Below are experts of layer 3 (counted from 0) of a mixture-of-experts language model. Rows are named router (the router's row for the expert), gate (a neuron's input weights, with its number), up (a neuron's input weights, with its number), down (a neuron's output weights, with its number) and show model dimensions 0-47. Each number is 500 + 40 x the weight over its row's rms, rounded and kept within 0 to 999. Numbers have three digits each.
After each expert's rows: a language model's description of what the expert responds to. This comes from a sample of Wikipedia text that the model never trained on.

# expert 9
router:513488503499446551463537553545515509491477554419458484540471504523520450479534470450428537570519494511568520517570512529447534559464407463564608
gate2:438464524517567504489508483501557496528511518558471473508406518533558530500584530597511440449560503466581497521441502496492487489538438493572471
up2:498509528463462490462542539471513483473503452600491543517436495498540548563548492527476530533462548565539504548561486534441442462512504521550541
down2:539413488562559524531497494440532532489544439470541467524493542457491476453484541486484520517525509493502519542535500509517513456472523456466572
It responds to: Middle or ending pieces of longer words and names, often proper names, such as Geor-ge, Phil-adel-phia, constitut-ional, Col-lect-or.

# expert 0
router:545436495507471525465439502507504459455450549495462519466465443529467497550569476444537525491439511524521531455481477508493520539552461475471535
gate0:396520476459467412452528503477432479532492529483478483451542461508534533585550507523491511541490488496469451513502497580538535482501496508469519
up0:512463455542440522503497512464466588481568612515524423495533433578455446543522550474485500581482550456533501459594598508552493512490484530512466
down0:498575439496459562463507490487467491481479439556488480495580464518442496452537514531574509486502503463465505470540573487511510503451514488546530
It responds to: Word-internal and final pieces like -ed, -ly, -eign, -tr, plus known, also, further, repl in general prose.

# expert 2
router:462472519459497499535484513552478497466494531454469508443496512505544543516510479514492583473589500489553539449530517499523515524518476520508600
gate0:496490451502559542473488497520514566514455557540528491485508502558536417475536509548548447558499522505431481512567467560464539473475538456479575
up0:509396560505491496502478494488465576400489561471473440542465494452451572438490571475441493489522499530471509468458524487440540491544533522565451
down0:496384440460478524456535499511516449506501500416484571525480500488531514437470523563500493561473507485450547533529528581571528492519549535488522
It responds to: Digits inside four-digit years in dates and lifespans (199-1, 197-8), plus middle pieces of long words like sec-retary, comm-emor-ating.

# expert 53
router:496442505511466574440445500581488472502485447490494502505537398545501513515502500493459524534565488568497534458478494513465538524491513502472528
gate0:490564505501526465514402523539536547462488501428495488475544521443470547555503490522480469525476431468406550489457540476425519516446534553513470
up0:563504439510419460513465523458536543460459500490481452523529492525487555495486501543488425478439543512498530495473534471529469532469577521527474
down0:492436480498534450536519443508571477554487449444465401508467433576499525514539471440495534517524473576423469537526443499472441568548531520512491
It responds to: Endings of place names and nouns, especially Oxford, Version, licenses, Randall, often before a bar, comma or parenthesis.

# expert 12
router:503439471573517482486483468557525431434539514501468514452505467501554512560524516482505557437513450560594566494478563557506522538487526472484490
gate2:464491493491486516524539440524500531504498462509521486513486499423522523549525505410509499531485500537506508478542430477499568560482471487499596
up2:434535525537525524552485520495514487437454521448440466482495476544524488517496540538474504452468490508605482437548569476497579536473528439526434
down2:534470489461522565486494464495504535485454497494578462524471501550509442555499576452534495483561544480431471461443539518473509482535438522537525
It responds to: Derivational and inflectional endings completing words, such as -ing, -ation, -ment, -ity, plus nouns like use, work, order.

# expert 61
router:536419576478453546488461534567434443494469484502498530447473477489548549539495445499487522511531421500533523451522566477527503531503452500487520
gate2:551415517489493522513487524565409407527477477452492543478439426499444498560459483480466537508475437535554491465529573468526527507511455477499538
up2:474453516479498556540544568493538592492485552524446437460519546515531480556510532494490481489491394522493526456445507489515518534517507433522404
down2:550607478485428541531520493481502467427450464579584467444486530537534490430482547487471558512519572463450500481491469481522516532487489416527503
It responds to: Individual digits inside years, dates, statistics and ISBNs, plus date words like century, March, June, such as 2008, 1693.

# expert 5
router:516436525547443549492475584512503434441481503485497513481450466455570491516545471495451475498545430506509505438521542516532568522480513456472525
gate2:435540524543438492529421553455407518446442505564493504545501447505596481483505516444506485499524501498487498396603489458524492463487551531525489
up2:547512414497482545518559448522544500543553530467522483439479568494473506493550485470489447462503464471517554572407601458469449544513448497485500
down2:417526518504538543516434507466479536446417477469488568494491485536525505546517487537549470446336509439512581530503488462504485506504496563479466
It responds to: Single digits inside years, times, scores and coordinates, often in tables, such as the final digit of 1978, 1:45.40, 10,000.

# expert 45
router:507462512520417521478416473548503479478496511413460495473439508443508453528515493449477538423487441496487577486585514552492502504463497459498499
gate2:459447502472491503483537457620521449507450502502427513523487525426478520533595496583481490508519491481505484465515451496486537456527441486533458
up2:512423457561504508512565561474541552530533461485568490514468479485548494482530499390467489514469533492538548490530524535471480499491499496562524
down2:592494498535519496512546538496491537491382601578533588556436470517555477537450495500528509477429508506429463455463465487498452524472495491484526
It responds to: First token of a clause or sentence after a period, comma or line break, such as when, though, However, After, which, In.

# expert 51
router:476446548501522455565480514536535526466439568441493534521494504538495487509589483491454557566485532503529533495518563545464535514472453547573523
gate2:468563517524439479471466495447540461462481501446484502640539473438490483491504495528522569538450488488536550469524544508485503496513459502545552
up2:493508476407477520477532501476490451499534528532519474576536516473531539483569478504544558528496546584528522497485491542539564503525561491609588
down2:497527444481539465491514522466505509523513555456447519489505498511586525444518569499520503555583523558517487503430461481559542451518481594552467
It responds to: Inner syllables of common English words, often following al or ul, such as volun-te-er, al-re-ady, disp-ute, schedul-ing.

# expert 7
router:576463497513433514524488519541536505494423537500510564444423494487514438534527480472453489454489477547517572441511515516470514517477459451469502
gate0:488547527466480520467529479523508567509504465477493508468587484545510536526490526492560490505498504541542568505519475482475557449512526545450544
up0:472495495504491455527489488574458526457558529479437565478445504460422524514486481436455529407507479494504502443502499527490518465488531479470515
down0:487449433587529475528543468442507530562511544467529445521512464476478562519431552457497459514548535466524457464516536476558506460444532521489483
It responds to: Lone capital letters starting names, initials and abbreviations, often after newlines or periods, such as U.S., D.C., W in tables.

# expert 50
router:540488550544489485540509519602513499431486576484493501493453455470529471484546435530427490528510429507507589484534588520436538570452512510555479
gate2:487498563542494517474496479438589520489560434480404467608507491560556516556496536468466524502535489500529540471546557418494553506434434498498471
up2:545456448510433467514524509490454554480469450458588507519509495556471579519496524472439492479478499521497520509501486592489529513568541503473502
down2:521445520567457439520522505472487444549482543469514530470483502529513436514467401543537517532492529452544517465472502517538476459568511490567468
It responds to: Capital initials and pieces of foreign proper names and particles like de, Le, La, Z, K (Girt-z, Smyc-ze-k, de Castro).

# expert 35
router:486482519541496493502439498502561460477452551512457447474513422453539491504508475454469511503570479546564567463475515542537493497464481459464535
gate0:479537478513544506385504541498530508516440443418521451480510526433486458503469498514462510422488482473472511494427541494507560519485387424496516
up0:487503456482517507390480464528535509539413493492560511522514615453506514434439537509454527435401480487465486467434504480430563496472458486455493
down0:480495522432478444499453474509527424524495494493463491493446520504459447555495515506533502488540456502508481581481488542539476523507508562510508
It responds to: Past-tense and participle endings and whole participles in narrative prose, such as unearned, combined, founded, used, known, released.